config = dict(
    experts_per_token=2,
    moe_layers=[0, 1, 2, 3, 4, 5, 6, 7, 8, 9, 10, 11, 12, 13, 14, 15, 16, 17, 18, 19],
    balance_bias=False,
    norm='rmsnorm',
    norm_eps=1e-05,
    tie_word_embeddings=False,
    beta1=0.95,
    train_tokens=328700000,
    max_steps=5242,
    dataset='wikipedia_en',
)
Below are experts of layer 15 (counted from 0) of a mixture-of-experts language model. Rows are named router (the router's row for the expert), gate (a neuron's input weights, with its number), up (a neuron's input weights, with its number), down (a neuron's output weights, with its number) and show model dimensions 0-127. Each number is 128 + 24 x the weight over its row's rms, rounded and kept within 0 to 255.
Before each expert's rows: a language model's description of what the expert responds to; "gets" lists some tokens that make up at least twice as much of what it gets as of all text. This comes from a sample of Wikipedia text that the model never trained on. Tokens count by the router's weight.

# expert 18
What it handles: Blank spaces and quote marks around titles of songs, books and films in lists and tables, e.g. Orchestra followed by space, "Last Night.
gets: " ", "–", "'", "\"", " (", "'s"
router [114  95 142 140 108 139 127 137  87 122 139 130 136 134 136 123 121 111 147 115 147 100  52 151 109 103 142 150 138 133 180  95 121 140 147 122 147 157 160 115 158 121  98 132 175 126 137 127 181  92 109 127 165 132 129 114 150  97 139 118 152  93 116 127 123 166  86 170 128 120 128 126 164 163 112  85 192 106 120 135  99 160 125 131 105 106 167 108 123 148 143 122 101 148 140 138 126 159 132 127 139 132  93 133 116 157 139 177 123 140 141 101  89 113 131 138  95  94 161 133 103 105 130 101 156 166 136 111]
gate4 [102 105 146 141 123 116  74 164 143 128 130 117  81 145 102 149  83 131  92 144 131 126 154  59 170 121 130 123 149  98 144 164 131  90 166  96 142 156 100 140 128 132 119 157  84 152  99 130 123 170 108 116 133  79 172 124 160 151 140 133 129 141 104 143  99 122 111 157 118 105 115 138 121 107 167 129 117  94 158 112 128 159 132 151 162 115  78 102 122 122 118 120 103 102 115 141 124  93 143 194 148 172 155  64 143 113 107  94 124 163 116 149 145 156 149 131 144 126 140 171 123 121  77 130  88 142 148 196]
up4 [112 145 116 117 108 154  95 119 131 144 163 113 109 127 116 141  68 104 138 151  91 129 129 114 158 166 141 153 133 128 148 110 157  98 158  91 171 140 102 123 172 140 137 131 116 105 103  97 156 164 124 138 149 101 111 115  97 148 114 128 129 122 111 137 116 163 115 136 122 118 137 161 134 114 165 106 106 138 135 132 154 156 145  84 177  71 109 138 160 131 101 118 110 113 120 111 156 141 177 106 128 149 107  73 121 125 140 107 140  98 130 139 145 152 134 118 124 119 163 133 124 141  86 120  88 171 165 132]
down4 [130 134 129 142 124 109  99 134 154 122 138 138 155  96  90 152 141 141  90 138 123 185 167  88 122 156 124 114 145  97 119 174  99 176 111 138 101 109 139 162 128 107 115 132 174 146 124 128 126 121 115 138 120 107 110 120 127 130 156 154 109 129 139 130 152  99 119  90 187 145 150 130 115 124 126 124 143 107 116 121  97 132 125 112 156 127 133 131 155 182 140 140 119  81 144 137 108 172 157 109 111  91 147 139 105 167 127 130 145 124 118 130 143 171 140 121 154 101 180 114 113 160 145 138 147 111  99 131]

# expert 5
What it handles: Prepositions and following articles in prose, especially of, for, by, among, during, and the after them, as in trial of.
gets: " of", " the", " for", " by", " on", " with"
router [105 133 121 117  86  73 174 125 138 162 168  71 118 108 100 123  85 105 108 109 125 143 134 103 119 152 106 124 146 170 134 113 138 125 141  83 139 127 104  93 116 127 122 113 132 115 157 105 127  54 125 109 119 102 133 154 121 120 131 163 143 109 115 108 120 118 123 157 134 142 111  93 163 104 102 111 112 126 118 132  98 125 117  98  96 176 137 111 106 161 134 127 142 144 161 144 118 130 101 121 141  87 104 115 127 124 109 167  99 146 123 154  91 142 133 146 161 131 106  96 102 103 165 110 152 183 137 161]
gate0 [153 174 162 170 108 127 150 159 126 166  97 127 161 130 101 176 144 137 106 127 103 141 108 125 126 124 156 166 119 125 129 112 113 156 153 136 147 135 101 105 108 205 192 121 134 132 113 107 112 129 139 126 107 153 118 104 101 136 139 128 142 105 105 143 182 123  89  91 134 158 105 114  92 102 145 144 147 155 140  77 138 114  92 155 148 130 154 159 135 124 156  98 151 124  94  81 107 114 187 112 133 119 126 127 158 121 111 169  96 102 193 107 119 118 133  96 136 116 170 135 160 173 114 122 150 118 129  94]
up0 [135 130 138 130 140 139 105 134 151 118 156 145 103 146 121  90 143 108 179 130 117 105 145 177 132 169 132 154 146 121 162 139 127 115 104 155 101  91  81 152 107 107  70 142 140 164 115 120 186 149  88 188 131 138 137 113 153  92 132 135 117 108 123 168 122 168 147 130 160 152 146 152 109 117 105 143 134  90 106 150 190 124 146 175 135 137 108 182 104 115 146 124 128 154 103 134 144 157 150 125 141 116 102 133 136 182 145 134 116 176 135 114 113  84 136 146 130 155 162  96 125 113 131 107 143 140 105 104]
down0 [121 147 137 131 172 137 106 153 126 126 107 135 123 163 167 111 140  87 127 154 131  70 125 149 131 119 159 131 119 151 186 106 123 137 144 147 115 172 136 155 111 130 111 116 120 176 142 142 104 139 106 126 144  76 103 133 138 109 106 128 113 132 146 120 102 150 145 139  94 157 105 159  87 120 132 120 103 125 178 126 161 149 116 128 129 124 135 146 155 164 148  94 125 186 130 127 142 130  98 131 120  88 114 148 142 130 168 127 161 142 112  97 116 138 148  96 157 124 113 154 144 129 186  93 121 143 168 103]

# expert 14
What it handles: Pipe separators between cells and semicolons between list items in election and results tables, plus country codes like SUI, FRA.
gets: " |", ";", ":", " by", "-", " –"
router [147 183 124 137 203 145 126 174 144 152 135 144 150 116 152  98 144 134 183 117 104 150  96 143 147 105 158  91 130 140 117 139 125 116 121 153 164 139 163 106 137 118 116 118 140 130 113 144 118 114 113 108 122 126 115 120 146 105 142 128 137 125  93 114 128 128 106  65 111  97 124 116  96  97 115  87 122 132 114 114  93 128 176 106 171 117  97 160 148 138 112 117 105 132 113 124 121 124 154  90 103 119 138 175 120 144 156 122 149 132  97 133 135 113 166 122 148 162 172 128 117 131 153 145 125 110 115  71]
gate0 [103 135 106 115 170 102 126 129  85 129  96 144 113 118 141 104 114  99 142 173  90 126 122 159 153 155 146 145 109 124 121 112 188 101 130 122 120 138  89 117 164 100 131 143 143 125 103 156 143 147 147 113 165 127 146 147 178 137 154 118 141 121 108 134 146 124 116 139  87 138 133 128 128 104 134 116  85 138 104 129 140 156 137 113 148 134 121 177 148 128 119 104 138 137 121 154 163 145 131 137 112  94 171 167 102 125 145 100 133 217 113 171  99 142 133 131 171 133 129 160 123 144 121 143 167  91 121 110]
up0 [142 160 117 149 141 148 119 156 116 127 178 129 187 119 108 115  96 136 174 160 164 119 114 122 131  99 117 171 114 102 141  96 194 129 123 135 108 125 140 148 118 130 161 139 149 109 155 151 128 147 164 118 126 102 131 140 141 124 126 153 158  83 141 123 129 132 118 128 141 159 125  98 150 173 129 113 119 134 129 160  85 155  97 149 133 143 106 147 115 159 155 121 110 106 187 105 129 122 127 109  95 148 158 134 119 144 129 155 127 173  99 143 121 111 140 140 153 117 142 142 104 123 119 107 122  68 141 160]
down0 [ 96 151 110 160 109 157 131 119 166 146 153 171 113  79 134 132 148 124 125  54  97 152 104  82 140 153  93 126 121 139 138 139 113 141 143 122 122 119 134 119 136 131 134 141 131 119  96 154 116 128 121 129 120 123 139  92 144 136 123 133 112 155 114  96 140 119 131 156  83 149 147 163 125 160 151 155  98 123 142 140  94 118 135 126 168  79 151 145 119 110 109 134 128 150  78 135  86 136 142 103 106  86 149  80 113  87 116 111 106 112 113 128 124  79 140 140 163 179 157 151 151 148 135 115  87  92  99 111]

# expert 4
What it handles: Articles, section markers and list dashes opening biography sections or table cells, such as ==, Early, Personal, his, attended, graduated.
gets: " the", " a", " |", " his", "-", "|"
router [129 135 155 102 124 116 120  97 123 111 104 128 104 123 125 165 102 122 123 132 119  80 128 130 118 121 133 127 137 104 121 115 125 115 110  99 127 106 119  82 141 128 124  58  97 120 168 128 103  95 114 125 105 123 150 152 126 104 108 144 130 153 151 107 146 116 112 127 117  92 118 114 142 128 120  75 128 123 140 154 111 119 138 164 134 160 118  85 123 109 133 116 119 135 130  96  85 124 100 123 147 105 109 104 146 136 154 130 119 108 145 136 108 161 103 103 138 114 106 112 139 162 122 147 142 111 166  95]
gate0 [147 127  84 151 138 119 136 128 143 169 125  97 142 124 116 136 110  98 169 141 151 126 101 110 157 114 167 128 187 113  93 115 133  87  69 139 168 103 122 136 134 150  98 106  99 106  94  99 194 169 114 112 126 130 177 144 134 179 110 107 133  77 103 103 156 151 183 135 120 157 149 133 103 121 122 133 129 130  66 162 110  78 135 124 118  95 119  88  92 133 103  75 125 126 122 166 115 103 112 148 114 164 139 117 144 140 147 144 104 139 112 128 128 151 119 139 122 123 119 156 152 143 117 173 147 121  97 133]
up0 [155 143 167 168 100 146 139 121 146 164 119 111 149 110 137  96 145 109 118  87 151 150 151 168 115 126 105 145  58 157 148 147 128 169 178 109  75 145 118 125 110 120 141 148 118 152 109 155  95 124 153 131 153 124 105 143 159 133 150 136 127 173 107 123 131 118 118 114  94 152 116 105 118 173 148 128 124 153 151  98 166 135 106 125 162 124 123 161 132 137 132 166 148 130 133 131 162 156 126 138 151 138 118 140 111 157 104 139 146 123 121 152 178 100 159 123 162 173  80  92 133  96 158  94  91 105 136 173]
down0 [126 137 117 137 107 139 124 146 147 126 123 132  82 146 120 125 125  96 124 191 138 129 131 119 116  86 120 132 146 128 116  95  86  77  84 124 106 104 148 127 121 147 167 101 133 121 113 108  84 165 156  96 140 151 131 130 138 159 160 109 110 117 140 150 178  86 147 168 152 111 102 134  76 119 159  97 157 124 101 136 141 107  97 147 137 170 103 125 138 137 141  91 140 141 107 107 143 124 110 112 120 111 107 104 141 127 149 108 103  85 157 111 134 148  96 149 141 144 125 119 146 125 150 175 106 162 126 143]

# expert 25
What it handles: Club and league names in football results and season tables, such as FC, Rangers, PAOK, Blackpool, League, country codes ENG and GER.
gets: " |", " League", "',", " /", " FC", " November"
router [146 118 114  88 108 158 122  94 139  91 131 187 107 137  87 145 159 123 119  96 126 118 209 153 149 169 132 130 119  97 146 141  79 122 131 138  84 118 132  99 133  72 136 113 120  75 128  97 102 119 127 159 114 156 100 112  97 144  74 112 156 156 130 105 121 143 121  93 127 153 130 125  80 144 116  79 111 178 146 135 158 200 127  93 165 111 126 108 114 148 116 143 150 101 117 124 108 123 129 161 122 139 140 103 102 134 137  88 138 145 175 135 142 136 149  68 104 118 143 146 169 129 149 132 144 129 139 126]
gate0 [157 128 113 149 132 121 154 152 135 122 155 157 125 119 115 111 165 132 160 148 149  97 111 138 187 110 140 151 143  95 112 115 112 159  92 121 127 124 125 130 114 113 144 102  76 121 122 125  93 153 120 144 107 129 103 113 137 150  97  95 147 135 121  78 105 101 101 147 146 136 113 127 179 130 125 102 115 144 151  95 135  92 130 146 128 149 130 132 105 108 143 131 109 128 145 123 121 135 109 147 119 160 133  87 141 121 100 102 122 157 142 179 163 189 118 140 112 153 114 116 101 138 161 152 107  96 153 138]
up0 [178 174 100 164 146 154 142 121 119 126 126 180 159 129 122  99 150 133 142  85 150 124 126 148 131 139 148 156 118 110 122 115 159 148 133 141  85  91 157 128 165 135 121 135 134 108 144 126 130 140 101 152 136 139  96  70 147 120 123 105 126 135  67  81  82 110 126 130 117 122 136 116 145 156 108  99 111 170 140 117 123  68 118 121 141 116 157 115 142 157 137 170 163 119 113 132 131 128  91 122  92 111 120 111 103 115 111 123 155 139 155 166 174 185 155 120 120 110 131 102 110 135 146 115 156  83 178 124]
down0 [132 117 145 141 116 124 146 106 103 122 103 129 149 132 150 165 150 147 162 121 120 123 142 127 135 144 123 177 105 123 128 134 130 119  91 155 119 118  84 115 112 101 139  90 127 112 146 167 141 118 164 117 148  56 157  80 121 163  90 135 112 156 125 179 161 148  90 125  78 139 177 108 118 131  97 119 109 135 162 120 153 146 116 135 136 106 139 117 131 120 141 169 155 103 124 119 131 122 152 143 106 110 128 135 117 126 164 170 104 137 165 142 179 134 127 126 169 101 142 148 120 136 119 125 123 151 142 144]

# expert 16
What it handles: Conjunctions, auxiliaries and adverbs mid-sentence, such as and, was, first, originally, widely, plus the zero digit in numbers like 50.
gets: " and", "0", " to", " was", " as", " be"
router [ 85 157 114  84 159  91 165 139 115 111 126  89 154 127  92 115  79 119 146  87 132  90 122 111  96 135 129 152 168 143 134 141 152 151 149 158 149 151 112  97 143  95  98 114 154 147 173 100 161 148  90 116 124 134 131 125 121 156 123 126 163 128 139 110 173 149 134 145 108 106 134 120 144 113 104  92 138  83 128 161 122  77 152 171 137 114 124 128 138 140 118 177 138 134 162 132 112 126 111 100 110 154  98 145 120 151 115 118 111 105 129 108 108 110 177 127 140 134 143 129 143 136 161 133 135 102 108 118]
gate0 [114 134 113 105 121 150 109 104 119 108  92 134 117 136 180 128 124 125 124 123 103 114 151 142 118 135 107 111 119 134 114 120 140 136 123 145 155 123 157 116 153 165 137 105 108 139 124 227 163 160 108 116 127 133 141  60 152 148  90 132 142 121 113 123 128 122 137 153 124 114 193 154 125 130 118 103 145 107 153 113 143 126 150 142 165 131 126 131 162 150 120 124 138 129 187 119 150 132  67 131 127 150 142  82 118 127 116 127 128 110 131 136 133 106 138  92 112 123 131 111 196 119 177  91 123 144  84 125]
up0 [108 102 135 143 145 144 116 117 116 153  94 118 112 156 149 148 159 133 145 101  68 120 144  96 128 121 120 126 131 145 183 125  98 104 145 106  94 142 119 201 106 141 124 142 172 144 137  75 122 118 115 111 137 102 150 142 131 106 115 148 156  95 155 114 120  99 113 158 108 138 104 121 113 167 165 113 133  78 108 107  99 138 177 146 137 101 116 159 106 113 139 146 116 124  89 100 140 145 120 116 142 117 104 141 152 112 110 116 108 152 118 103 172 119 153 171 149 133 147 129  79 161 121 142 143 168 122 119]
down0 [160 161 105 126 146 137 151 160 123 138 182 172 109 100 142 129 119 119 169 145 106 113 126 104 150 136 117 113 130 124 124 100 171 117 159 116 129 128 106 145 148 161 104  93 126 118 150 135  89 125 161 150  95 131 114 134 128 110 113 129 145 130 111 173 159 128 164 126  97 149 121 150 124 156 118 121 105  91 121 146 123 116 150 135 107 107 137 141 132 132 133 104 115  54 124 145 112 143 123 151 104 110 104 132 111  90 170 142 104 154 185 138 155 144 116 112 148 137 126 118 144 146 135  97 143 124 166 154]